Weights of a small mixture-of-experts language model, trained from scratch on English Wikipedia: a softmax router.
Below are experts of layer 4 (counted from 0) of a mixture-of-experts language model. Rows are named router (the router's row for the expert), up (a neuron's input weights, with its number) and show model dimensions 624-671. Each number is 500 + 40 x the weight over its row's rms, rounded and kept within 0 to 999. Numbers have three digits each.
After each expert's rows: "comes after" lists some tokens at least twice as common just before its tokens as in all text; "gets" lists some tokens that make up at least twice as much of what it gets as of all text. This comes from a sample of Wikipedia text that the model never trained on. Tokens count by the router's weight.

# expert 9
router:506492495489487521502498572466419493472536509533455553526504492531481482518580521569474512513464507573514497566532447564484533528502546492478497
up0:529528563481520534507552516514476535501437457541487499446521467503483468566451423527512484551468518492520489431476514495507454517489504580463471
up1:453483469463535520482478458456537495475503511508591520469495482472520579531475493523506478510500572522451510498490475427536593482561534520504482
up2:477497501510473517492482475495491538538502518476452570488567513496493422504625489557496535464471501553519531542538574461523481550524480437519500
up3:492495562570511570540528490524422525444541498576595468502389551493496507456471499517537468495529526498460524503446478530551472546520456528533524
up4:526506519444579534472498452485455496511537524487486497471615479464544519509463445492466478478509481508499497507557498467466488463584513470506461
up5:504556489413566463485487470512448452539512491480502503520482581494513497500514495498413516475524511561514513435453485414537493539480489576531498
up6:568486534501419472505500436505517536529479470534532492496531503503487548532524506538462512438487496570499413467433462535522501534534519486473533
up7:538577436526529528469546497550528485424520528476519530494492465469507485501440492577536495440478523485494527530498562498505483473498502506472466
up8:477515591486490500499483434488545486484514470506554417453477448440521429468463481438481515527509416482469458536495463535539486537537523502485497
up9:509502402440452471569547562475483454495528500478491506547523512405477502550439452554441489531598528463505470496476562530492531507492447480459392
up10:506458538499439520537508477521534464479470495510546490465435519490504480524514424475585557560521523529501489434458552473469521459519479482534454
up11:526458485529478554483498503469500465521512462452498484505497503492534515451474494545443441405536489491525482449440500447547499465455539575497519
up12:565515480563444459452551499508449494510525489557577555435521508492476562450541472468446456462380476591510490543481463519518484580499464504519454
up13:524421445520456499545514537449498540464451429536465496486463498501509493571489440498492465444429517515508564454468480480508464490499479437475473
up14:523569468489537512506528485476441523480517515517507526501546558547447508533503413498416505461546465555496536488555546533443518497479516469526449
up15:528516505533442505529465480522511548533488519556457494479566501481488443484518494472583542533527531411542444538423509472499535521522454434467513
up16:534524523445517524484467492509472557480536456469578514516467499473519452499542496500470478509542519501488606567510497499456508516456466605521476
comes after: ",", "s", ")", "\"", "e", " However"
gets: ",", " and", ";", ".", " He", " he"

# expert 19
router:545545560450497470537411507497561547424550498532505497447539537525517465532551513480448466540472495593508489522504470502589465489415524514476491
up0:581507486524563506524499481524455467475557508563496503497451601399481442537451446536493459514507494444444548500536520482487493557440540445479539
up1:421543470512505504456549531513462445446485482522490435469481526454457454483548496520502513510460550477560482562482497492503487543587455499486533
up2:503488504536468543528581535470454494482438537555456599449470464464501551490535460528501517502481468473417474516478446478513548492509497561504449
up3:471492425442451519442553574528445558489475494528523490481509548523507527574511577518462471500550499543478497561499549426468472509472455554485527
up4:470488542527501407451502558466444517433542527495477546503474419559488570532460437497421540445462490537545487481581443510498593522516495512477432
up5:508418547537449554515502474480517461481492474583552562473485502579519468522542509555479465520486510496441477461535502515483487461409505524497469
up6:460478477496545493518521505490455507481480513543436561529524463557538511540489482521492442502469482492529519470447491483504489512485528481485488
up7:530475472388539457570545557518519447484464488501477564497597492418523555502484496478456467496448527526461493501571495496507494484533558515551484
up8:491482533523553498575457530519471384482482490477511509465511549498485423485511469489471500487509550565456505475546499542474521481491531504463450
up9:547483574484436483530507521445510536459551457490535460509499504564538486512521505586492496537440492543508452480486518534430575546477484533468506
up10:559537460528517519564448492549461515544531503452443426535577505505578522450501518540488484437539467495451462409504519457497453494554533507561536
up11:474550555540552486500436540544499466510494552424486506534503482535482512482475515481496515497519505462526508469451571512507450501541500501542463
up12:494513434495505494472478580450509496466538554538577516532434503475536457468514488531482485534483444466521474512531574499408549566514556485574470
up13:468482463497494529451545560575447474516566450549469514577468522560517471482500591470515476529540521478472459451562487537461526480594460477460439
up14:500604512461459491567422479550476561510538488470487592491436471530447487521477445480492458482503533511558486503494465429473487492506465492509474
up15:390526475634479541529456539547515447537512533477502441490548476470529489547496502536486550509521430521434463450507474468498470483526460510517444
up16:548542492499482449529468495462488501522496563499529488517469495424473445487558479534477469467423419526502460457451532465466474552494508522508536
comes after: " 1", " 0", " 2", " 3", "\n", " 4"
gets: "–", ".", "-", " |", ":", ")"

# expert 2
router:548433497512493429485520518513553628498544508525542504492512519595535486590541504550569448582509512507540470465489476480449434503490467511432512
up0:509543478503450498529480513521517507507465480446515518484540491533525456444577536499448551513541440534498484518469459520490442451528519576561482
up1:486566549494528449510539522446541459496560442497484514486404490456476449488414456459445435490509478467564459469485493458462442496547476511409495
up2:501451472534496497437504526454473543539462505445530589553465531530460532549472480476418511544464535532523519489425591479539528428477486462552455
up3:484459527421505490490513462488467506549563543508485549505517450503481547486489490448581491494549433495531490546521485512469451521443535530510557
up4:478520473502474495482491436470547511533526482487504567465567487555494488496447522494507486505527505436530484576457527479483561498513502512455556
up5:402473475460589487533521512552443502529524476455515484563584561514561508529495502517471546460524565493435415414486493461532509454504475561476581
up6:533520465484488561447594514409493561428498453485508489575448477547519513500562446539418470484465525480440497539480571522480487556496442455516524
up7:530466567505547541438478496441479481496494502460531474589521447461545507593506542472482546555469473470487460494519501546446536472519528477471481
up8:432488524594474479440471501507486571495509524542479527443484455520533551530495546471523496468509469519443468493485543499477538524539470563389537
up9:496502562525542523487508471524534501554535513491586527478436553532480449505500560505435476543523581509441510463511481399513459566461505512513534
up10:479447444541490468546492511496507520496526460502450551466497495525519528561517546466549520488512490527433508494541557561472509520518493523490476
up11:475528439539528475507457464555500516525480449505499513491508492526467440546469468461525540504441533559469483525448499556446588529489537509490466
up12:528550452562566450539486491558572554555529473503514544453482571424511566555470456537571411553490484470470505527516462486507448547482539589498443
up13:499478449531555491518478492576491557440437511531525508571490546496429490448476475513519477471527485515445525537418493519523506553458463514538495
up14:449544431411537519477488540520485558546536537470500589560484558489438488415503512511467570440551514485498532493385552468569510514515515552495537
up15:492457569414554528537507485507482503537497459581490581460588494534492560488501504506557446535513434495475522546608541530484521517532553496507565
up16:487406467433473420548563512534429444482538478468489448554501483505520534506538503498465527508548495551535533535491515435435465532536483583476463
comes after: " |", "|", ";", "–", ".", " ("
gets: " 2", "2", " 1", "3", "0", " 3"

# expert 28
router:520470535503412470483484522462557527472537517500498528543499450589522531536431478481511511509420483569453479554525501430483468564528567525509505
up0:579505513511489528507496507516510505404562505564468466513524499518560508478462439518456574467448413564491481457454542491502497523462505570479453
up1:454532504483501452539472475461490500553579498519471468511515488488466519436553471585539467414447536516385427459546485499550524531505491543483483
up2:539476478457431577420453456470519567440532516510473512541493473460462520545478532517519544523504467465454449461543503474549430531561523512504487
up3:537392528476570487548484452491457603457447425521511544450533513424438456476460474523504501555507479583485520537486510489459455482531499493493487
up4:544516577506460493546419505498468489485561531451516499430511517479522508537555555444487505515528534516500565507558489430427499488445469517490407
up5:496483512536523506491558462505500523600509504458531564544483451496537410518456515487438500515425563443467535559461436452518442416523505529493542
up6:550537417540509531526542552551460513501451586508536512534580522512513491481519552469461421481444466469504517518426501458439552492524505551545498
up7:435489519546511519525477571492534459537517493509491513502502523521528575495421461546487489552497455514494412479508437459510475486529474502463477
up8:448497520447498512458583511631553437480510554438520511489530480444458502521484501437450497481448493561496476486484511469474530560562435539470539
up9:551447521492416572481491488519439509591527519504439506483540456561557506526465414472498509508532495482486469479553484549446466489596464426490519
up10:389499461492457499548469490458520433475468465507476457529522531475509552438463535503484481484508499526552497465489513449534472495494530492556500
up11:459567521536417437509555508442526465476506582497503463478510538503506518582548432470497529534468439446443495472452489515552596492536453406523481
up12:483420542451448527488486482472535498467485534441538511507575535537530525541421492521554503476526445457510415466496441481556435524508517503505499
up13:556535478446526482487481462467487519545464497433500517558466429517509506470528465340541487537538489544590452497527511525531606364539548464497516
up14:529539438561477541442475530483426474446511447486493506543542491532480523508568440541431544491464566523488487453448526478522456470527490504516532
up15:473458429489509501455422516522552506505495509469498567543522542506458536474492547502452542471484541444519477488474523496494544507482508474455460
up16:527515478444446517526450500509492542506625497427534491481506566479512498514536430483522507519437559443438447523460576522512522533518487505551555
comes after: " |", "|", " on", " (", ";", "′"
gets: " on", " a", " 0", "vi", "  ", " an"

# expert 1
router:472424470475510478454541508437478439460559500541502517515568429469526496461527479566490359546516507491456522571462524476528542501512542447488441
up0:464531550527507430414522471399503505486541522472517431528479531518503452498500538462442508505489464490494484526428493523446495573523556543496571
up1:486547452490467547522542458540472468466522505511484497499494528475464557445487474513509527447472579539474524555452477480482435520507459517508451
up2:576487496499480494461434472546482481531523551468510512509386546485549530496425460521475500464585561419497457498517506553527513501522557485541432
up3:484491613488462488488481563444436527482522430483570465522536488473499479512493474470471480539512539562503490469552488509549526533512494509558497
up4:496469527494504500521520475456513444528575549528525511572458434556432521487495489517397464528483502561458442551567488520511500552528560557535550
up5:452405475526502429558529489520445487463480415525585535501519554520576587433543414568486508502510453574455410460468460532478568422539471514528453
up6:503422469512428464524554478479513487482539486463578540486491495456503510516548508509514489499518471489499500561505544467481529585474505471515519
up7:515520500519510479504534547584477461510537543510470445485460477581525535553483478554498515432543503459469490462462483518522572470435487522522470
up8:445420502463432452552588520557489495492532504562519510508504559509535534558473534511640501511489497509461560510506523509598525488462589572447506
up9:551578556439505478522470438503443528496523537459541479461447484441438556492521544483501498462526524557554472514617510457516567570438521537522527
up10:528465449537536530493609477454532494449481547499513542545449444559513596492472541594531463519485545518433432494421557477444562464454515532490497
up11:451510404604496545577560474461549469521479508532496516513564497508528565441487438515469494535529508577451505446548557518521526514449587532506513
up12:493533418536462499526386512503535476486509503493474477479494504495528482525516475600439495514492523497535551488496499571502523459476489556475422
up13:475444462475478580520492519507469568421456501463494549599478518481541571490514446552517519489445535487524498503481456565580471440537550602492505
up14:557550463493505505483500589490544440472455456465426415411495449528407515514518519511579489478553458539561534568468519502475473518518539503455511
up15:540502441456465522506552526471539406516516459464538439480518530473474453446430528567508434536490566479534401484514438516479493517538530541572492
up16:504479506464471483537498519448533416463479490505497437528474500481533473531523506470504533482492485529441464431555481479488499497456529564477463
comes after: ".", "=", "\n\n", "s", " \"", "\""
gets: ".", "=", " \"", "\n\n", " (", "\""

# expert 4
router:523501505452451503465472479515453568476624495494456483480565400565509524454578539479497451481501557547510492505443514506504480537448478496469475
up0:503507481445541563484529443495527499487600462496518475513481479601481481563516391530423555532523536583476570506547435495484491529528569433501516
up1:437408410397480544516483457506592510531529531524470574508547529411417472514528523518512513576467513492523519557522467571499532488468561476487445
up2:465567453529517534472514552484474490488508439492557540567476497456586468490521535490548540501470453536564528564541498501536451439579533464520534
up3:471518472461440483533525549540527528480488568421519558460526498522468534523459567524454532530496509501482467497510473473483435463512483476451404
up4:554492532524527472527494473480439555412544521468530479496490481541429417524473520521489526471556511489493507508534452476521511539486497533547500
up5:543535420478434497500480432540459441449530531501444531472437487461521491532492490496491495474491421503489472511448545408527487547501475436558501
up6:467525463439540497543449489551487505463525515446524487547528522504474543540493480510486498498522509517512489518454430498506451455489575451554477
up7:535456456530460535480531520461492524474521496552470456500505490511473500519536470410529500492481458473495481540461483462532490471576482460465490
up8:522506473503513525548474474546458481476489523479502533477574629511499447539490513563478506625567583501488494481534558563509538475520546507470491
up9:537535443495445511528505526469516486553526477476501465498477559522469392572468543489479505504519507513467526508487514425579503546490420546556460
up10:539524550531624534501531500558505548405533512460509469441493546527554445529478576485486498468450486574520489521535541486479471524507449522520513
up11:453500485448487514509441525478469505516478530451476475453564527450538473501520475503429541458518492490514523481453462639527443477461495499463479
up12:440466494540545485524489439515493505503524463474453448531472522487497484501536526525510549525594508538513426492425549455524518393511506526531557
up13:467494501531532499512467496487483462510481498440443498447433539526487472492444424443479487453539582514433615583500528489483513552479457525459503
up14:510531459482544515509524404428477554573512535519480539512445514441417512519464498510522532444521565453491509522454522457436533501576485461543415
up15:533496563474463506539526493524477453489510460423568490505445487423563497459490533520472555469471507477543474522432511511516486506523462475545525
up16:521495440473441468502493529514475421493495476518511481483470525442472449434480491500508496508494516522518504478477470532490582545497476557484512
comes after: "'", " of", " and", " with", " the", " a"
gets: " a", " of", " the", " his", " two", "s"

# expert 18
router:506466509453507523470474453583501539485537497511412512492537478498543514533537498535488450532464517513462500449504480566525442453485426495499475
up0:506459479571518494477462495448463531605490552468467482484539483438408501580498492531490535562530530451555516491415449509536489542451466490432523
up1:521525501511452425399483452525516482545538512469473455519431521549519512503412534484458454540424561441517499572468534510462469498445460540538523
up2:513479471520512528504448490469499614548534535500491562517515443533580486544481528443515529505509531404497518546565508521607466492576490565519527
up3:492513535481455477438522370571533520550486509490485428495531479599563527572625537472545523549461486432462519466532523604443448493482428494565462
up4:434548449460460481351505515430497453494528477469547483510480491486560549532513581487493408503540513519491524500490370520471535495418487508490541
up5:477426449488509480610546444545492479498574453527477534481502479500572457515527513534545506468579466506444479575479475522469517450467448479499461
up6:478547484548578521538471589473398439469514543539503451524524536505537552493507490564506445483506513484564494485529459415478488517537578528479544
up7:507503560443471471508500501465425560528510481578539554500463529536549477523497509553482434536516551495459549478460518504498503479460452495451506
up8:481527546496497501497487527509516550464524506487506554557594480477579521534491502490500508520506465592486465505455406477507504548476507511444488
up9:522522505483501588488508507492477430514526537502451456440429511553468496497522534449527474537547457526495524503554497521425462496556542539520462
up10:479510516467493529479428494511549536477438498541565451567511598459479528538512524474462478528497474504499481526443538453484513534430572481415460
up11:551632437471461401494493466482449571524471501533499515461444476495538521475554543443530489516501523539525442538468545513509448497479483526538485
up12:476510524420443486510519520516514453493534549474505512418561532526566454464535488490536519488588461430504530511480495525433508525468528534429492
up13:481551429407502443546462504511515561505425544431532585479470481491463409552478506474528475490510556466503513504523479484489504470512446439453524
up14:510479464491498494582477486431456571537547544505516488540519552480501466515448494543513538526498521541501544516522519523477487556519496511426509
up15:487585543486459530395532512486524517507515523498495542509463402467487516555554468493564567445466517524462571532466526519531517451486454542520475
up16:498543513613544453548522492508507488466456495453485480474461428440549540500494477498491465460476534565458507474577394488494529539498510540476495
comes after: " of", ".", " in", "\n\n", " to", " for"
gets: " the", " The", " of", "The", " to", " for"

# expert 5
router:516557482439510509528451484518487490512596545541520544548589428490474511506488528532462435496434546548528429552470520466545460573478563541534539
up0:532497445480443500502502445465571407485534508542526492471524421505425490473493468464518453472463509524490426518452454531509516568558491475502515
up1:545489455493532559534482517531532535483488565523504589489487476449486501513459518441581509501533443501468554438396539483480570559490559472475535
up2:516474483495455460561476450500581559481539451530520510473493480519491464530581607494468527489493568493491495592471527584480583522533548440492439
up3:482488495528485577499438486496527525394551546461554483528469449388441538526509555579487518455439496468563538578507499513524584452517445470515422
up4:496415494482529449552434485502447551443476476528432561500552511436458470446518544550509429524520490555497499522467485522496572551464439439570422
up5:479500452565497495511457460501442463505458497477495472508496569427529521499496527471436510472544527439481478577513557420511482532434494516485503
up6:458491496532495473514534507558477527524535576475496410541532503448568463470511521573549550501513537462553476531553496487486486431463466477511516
up7:519544469490472521500473477554534508528586552474492462452497488481491551498484532543446561568452460562481501486565574496543450463600542497458541
up8:518548510410522488539534500473470501511435524526528525430501515483479512528542449529464583520470525504454444460535507488512480456564483433410542
up9:521576468516530445482544510465493501541590496555464485492510483464607538516477527525507468506464535457524450513546470456528479505447547507504569
up10:564494490457456446464459522524440470505537506494501441486507501466458441542522458491556523553464518520545415522477504492552541483437470531516446
up11:491533563553465507471520474526453515477548545504484492449446468431496462533527612504503515531513405498540451425486529473517512512529465538514513
up12:510532593459373500523502458428437465468453522498471503520514466449559468548470578518496571525533520475470520453547430470420499606474465515523556
up13:511513435474484463453427486441489475506492494543437469473498439556485517472498503573524551503486466459507402501448467506512530621502421501470479
up14:454478481550489507489508430516493579569511564529510552458538524529535449451501496534437481511520434532499463471544546536518461467550511449519481
up15:548493501504513536473501437507530486498524498540542494512479491486506560502492497461483544497508547512507542517485474501549444546477433491527525
up16:539472502488535573490500466470532473504422502438479496550464528504411479470529521484428530509450516505427495498455508486504495547494494546473449
comes after: "-", "'", "|", "ti", "ka", "ck"
gets: "-", "s", "e", "on", "er", "o"

# expert 27
router:523464480512469476523520536523460520510542469557487461514540495542522463443538532479470447519535494537513446513454498503500498552450550444457488
up0:487475468485487538492499450465527500511537469505533546476448541477568524419484575546499554463449556478480482530517518484509517512497519487524533
up1:524444414435369556475474474549519581500495452497516538485508513489526542535495483528507438560537507430529511472458390492474535545497473471540464
up2:472500553512580497486428498464456444488546497420458482551532563463393542463480439462484491549502539539460665460481490534494515522430444462452491
up3:473505480458488578538457518570539494484488493530589527519530554413560452508538540506419437517510492530489481423523458513462565553502525503513470
up4:531488537448531500474496482426521468519494528549446589505526407565581442515521484429480489545468530527526509537462472519494475434482509490430578
up5:511503436500491589500525507417475536441426508526526546415510481480466452496535462421487610430466467587561488436479451442507533450558519452503502
up6:483523481488527497526526506488484522454472428505451521370485515493440456477523570515469534506509509516592486511434495475502473461513451441444523
up7:511459491493516492516521452466459536443502503535481485542461494558528485547480501481456466572544436448498483454482555517485514513529485511504491
up8:441493502504530513517499522500508443512479517483475563460493542560498461442405538501426443589496530493500477570507555541507516553462493461501483
up9:481473472523499427600461542524472574513459462513414551531509493574506526506497533493427494564505473522448493466545442467489410512451465485437507
up10:548481465531510517444551471470475416493542450541438543495490452422467382503531507497519460540441501440523504519488458508466466568532578477522475
up11:480584460544486483564518486504528517577525484551538428456519565490537497476538528508461513513512514538531472478370508483505482469501515469470498
up12:486501501587487495504510549529485503527527547524457499519501520534499524490476523496524457532533500514409520450576525396485441500516550538507519
up13:523504463557503538514509532521489486489533504509480499515504430510510506430514445487495502481517534469477582469530502427486455509497561433435480
up14:566491511502377556502508506473463494491530487461516454564521491430530430535503584440520521482518551515519499487527491458548464482413472409510511
up15:413540531444435495499489492512458489521498545530487480461492454510527500550469450568537514481544500531568449503468484508458485503515416514398462
up16:571576477529479505514506483495455505500518431564479438454515583527573542566474492503567502514520464547489477532441567574452462523502575532472577
comes after: " the", ".", "=", " The", "The", " in"
gets: "\n\n", " United", " U", " National", " University", " World"

# expert 26
router:544486483481444476499488602509530523462559515523470530473535452534517513537603518453550385468442506522487494600463535500503462539483539531497534
up0:486497494522497464506595475539433527519532469528538500474513544505485400522486532442511439478440512546540474456528522459531473489546461566477504
up1:494534556469474497502529513518529489487566513545555487452459477442557517506441515513499541519424615555466512513533491542505551468490495471476555
up2:556510498469507525495541541537509476494484476468532550537453490428502520494522483502467450496475476411539554434471477524388507453547582599571494
up3:477457474428555511459473425453528477487422486441550565525530520489568489485452435400425476516500500487557470437533485538524531520546504554568500
up4:418498483498491499534500508496485471462500505518504476484476461539505515554516527477544573565509554511502496473503436494453467490502535513507520
up5:562479561504490467535500443587460464484528433503455464550526448516574475512465445490554519452501527493456525500510411537499510555478549477593506
up6:400459465492444482516428412505494477493576477449483472471482516499538473542482450467502508430517492464447548464572490455539529482553521529571481
up7:554492518602523500484479495501507504524464464519489518525513503535553525524490446516559617532487452559549483499516524519538554461483441484509502
up8:514549467527454504569507535473423487496502487506506537510514499515508505553548471444446443500522467513606474546524521518406457511493428614520523
up9:495480531487535421457502450412469487467466482539520498554536498503519446477491523537482537520492509509479471483458570584450546537524561451465551
up10:525448447481442444481473431465458520466508495557527525513488506520526555521454530477494484555463478492472501488551449415432436524439519439539577
up11:436542412420602524544494484527457574474506513452478544467477489466534482505416466472465478497544516497479449414564523488493550521509532536467500
up12:543548453545509516490478496532494486473473564511475488454529503448518547495494512549525527470480555528502476458524468463444511483439517523520640
up13:542521508460523567588512523510489444477439515535483484515501510525492477490546476432480588525535452511448479465508514530436536449525502535535468
up14:480550483518537517546491472486447534455509586528453506514485539487505520523363519560553438479435527490469479519490532472508441540501542518473561
up15:464516436479479512453516486490474531493547485570474455536483473507443505503507406537504354517574583515455433504541487491539490559492559497575516
up16:439495517425450468513440521523530495514501516521512511509513445445546492556483480462501426544478531439502501532540481565475448547436559531464531
comes after: ",", " is", " It", " as", " it", " was"
gets: " was", " is", " as", " a", " are", " were"

# expert 15
router:492520527473557425464506529486498525487565449557464519442496457549545453443531489553536449454483495549472431490468553509561494472511548543480511
up0:570413515496518470557519488543475458532470499489473444543437531445442471473478555567543498479459538502475431438488481521442495484455446512526577
up1:516527426508522526497460436541432572456553472492516430470566454457516448499530462404498436496489501503464509510433561589494473530475454453427471
up2:442496467478515485473461494505530524504559510401499523498506546448462463470464557476529503498488538575528510425488525504518517528609479487474509
up3:589560512516433528519500497460570497540547489503459542539521516540544531521453491532492564510525510471418571498475559502498517584468447550533489
up4:506514459489478470434575592560476532447465475488573476519500557527552573489466505594532505508492534563425455466511452513455476533586532489569543
up5:542444541502560501474505376525427476446494431457484460476456513442437487505462473568495513410511523540514498431541518427515508503512563506523594
up6:488526536525515551538536567512503597471534545503456473558515506512437479444510501478478543488507540550529489522428475591534523512526536531499508
up7:531521435536494517426515535460566588562524563503492490441417460480514538525493428520503489460524526522496533470501545488535515533473493486526490
up8:582488625443486523520497563512450593576496475472594503488477542454556478520530464524494526546514445544481522508507492557495522456480494480454460
up9:489504419546499519501511465489476482549452529517503494496461510545522502542502492525456503556516591531489468508443574522510495516443508493556535
up10:493546446512484442535536529497510503476464459542517530457490440476506503546493442507489532539573511480526499526376454445496492511449502435537471
up11:540467575508456406468513503525465497441561458530493502512586505437488537573565438471481552499449493507402487456489447535548464504434512537549448
up12:518492445552501428505554531522517512456530432525517531510510490570423505572540483509499538515506589502536511507498487504565500502460442512397544
up13:514528496489504481444477546490484470469499474517483481469453546456517514472508457521517545461464500400488493449507521517479460556448509492521504
up14:539504519510433526511506475549524507540494530507474513491536449508552486569515438538515521507433559487523511586549537536510494524521458561485518
up15:512545475508484488545496540473509523489466428564436536486517436538581501492494559494511482489485456579509453492521557556494554524452468659469527
up16:464496501469440423496458569440522487445580528518470530490454486514551515462475551521498565499544435530484539549511452471538513430456516571487510
comes after: " |", "=", "|", ")", ";", "\""
gets: "\n", "\n\n", "  ", "=", " 0", " 1"

# expert 14
router:523460398452497494448464547506489581458535535487494458463546490520523517522541512496477504484512493593558529473451469551557530543467522524505499
up0:441502463492491516481469480517527453459501520484491493446567468490516579524530461502469529416503565497505501502436551496534459561461501555582520
up1:520510478579497482462574543500530574521505538491494572499560561495525567521506521417516527500500467562487484508474497448433586507477553524561510
up2:535520523454433465571492478454480512567520524507581477464452524507543481438490519499567415497484487449509445550411472520468495514528510518498448
up3:522470412496532515511526485481507490530501542461513503508474495558536482499497544471456550502391438537491565516464527538537494487558472521504459
up4:511508499487479526588560496531527531527502497532503516573510529414506497549435532475519505534568456468501477463450502505541496496550501497536458
up5:512500487461495480507573424451505541536541507446478523495518471541561550506510459534466504556456513456462477491408561507512504479469529531422478
up6:563479457569550451484454440472474541520526518536559466516490427493462540538450482511517568398438592520505464450533455481554402553503482509479446
up7:534474425543516503490431500481535476505506505530513486550468447554443475473417486528511489485507464539488552493513428508529452487411494523488447
up8:461459478528572454533562489463467474460523549547525504413402503455522558404484475436486500555558531509496479535508421452529416468516471481536466
up9:532511520532540438485431466580476491474451562488493576427490442519502523516488531479468487520486506462563555468530478477491481481424487492465435
up10:576511491491489584561493553450487530472508413467508518451502490493565495507419414497442485464515501480462521480427516499488500479480532492449617
up11:462482504506461421411521541515462530465538459481480544473542524499484500525481536502489528556474503557455477524452457513421525433462513542564515
up12:540422528435424534519485525527518515563505484462520433517559515440468531503521502550489504521512496590532492460503531492524473512523510518524533
up13:498520459485501503484463528469429531480530556467440453474482473408537394526458538478489479523548436502508527500547513530555520451503433517432534
up14:522517459494495537473532482460479496543475501502513481486459485495514460459423510521456448474503562450494443468448554415439514477496516555549527
up15:490514534496483499492478601460543599443499456484482496503466542475530537489551516429423494481520494463513526481538540583610538494492447513440539
up16:483516508504518484540512558535529474455472541498527527496427400516501435423445528493505423469507487436546502523465443553574462493483477477489492
comes after: "\n", "-", " =", ")", "\n\n", ":"
gets: "|", ":", "\n", "\n\n", "=", "-"

# expert 10
router:492453469454453519452501495476510513498609497500475504502528473573519467568464520455476490522522473490483436550497485485500504484389531580474457
up0:525473461442469515531417540409574497481527444416470421523526519483505473511466497532486546507549537495512584477483511480485536464508456490459535
up1:501509524493428496479576529521502391506447571580504483461524458489499477478469547550530573524488498505540503529546547555548515533528417490476521
up2:476537488498464458557578498462454541522491433516499516499447528537525518499456527416554480544516514539530414576490478493414481522483465582494466
up3:478418473495510523475504555507466482532547486565530507521385601449484521555522476443522455561493520432455519542491476523501525486536465408533481
up4:451465590472516518499491506518490479549499481474595447502481436437491500495459497517590494517557378480482558513475516494560463453453512509523549
up5:427515500476435538487538468550551507507522529466454559549492462539545479464538506462436506477556513494474470432491533523547560435476550513521562
up6:468577487432496479443529568550491495500502539504412599473417468476533474517488523489538544557524554443451511470591467539487521461545497481481489
up7:384473412528496446526545469456448508568569527436483533532482524541350474449477511537552477541420583521495451514525455505508511475500520520516492
up8:531535474518470495419503497527479442470506441494518498577478519533444437558556452467506555497478491533455504498499441516476433533413482536471478
up9:430586458525466435526481476472568504554487498516530511467516534462549525531535555472542449482532529503481499564497500475513462512542509498445458
up10:514444537508452496416479466533592521563572474508452438477519524532429465440523550474490533586524516442496490551509485461455503492452573485566490
up11:627478509549515437456563492503571484462516481506418497403542551426457576535410497582568488513469452465488418499469475465433465532470453568441495
up12:431432500612514500392605538460518486509490472434478450497481437481484444441453488496512517498424485536514493461404484522505533481471496508421413
up13:530463468429497470586532458504517525480518474504472572458463473504478494539534554519470502515510463453551430575537502474521504475548482528512523
up14:506485463550554496465475461496451548531507474559524483491493542514632553501424518538468510451448450511497449565540545504433465438476453475476469
up15:538519526503451504540521537495501508449527513489450519579486469479532459494506494531530541501502532545500472461497440503478471528490436537490496
up16:473496474507461471494494474540442483520530569533473426577470460476452523463500519531500517494520443516537491541385511490541555479476530514493449
comes after: "\n", "-", "  ", "\n ", " SC", " medal"
gets: ",", "-", " –", "|", " -", " that"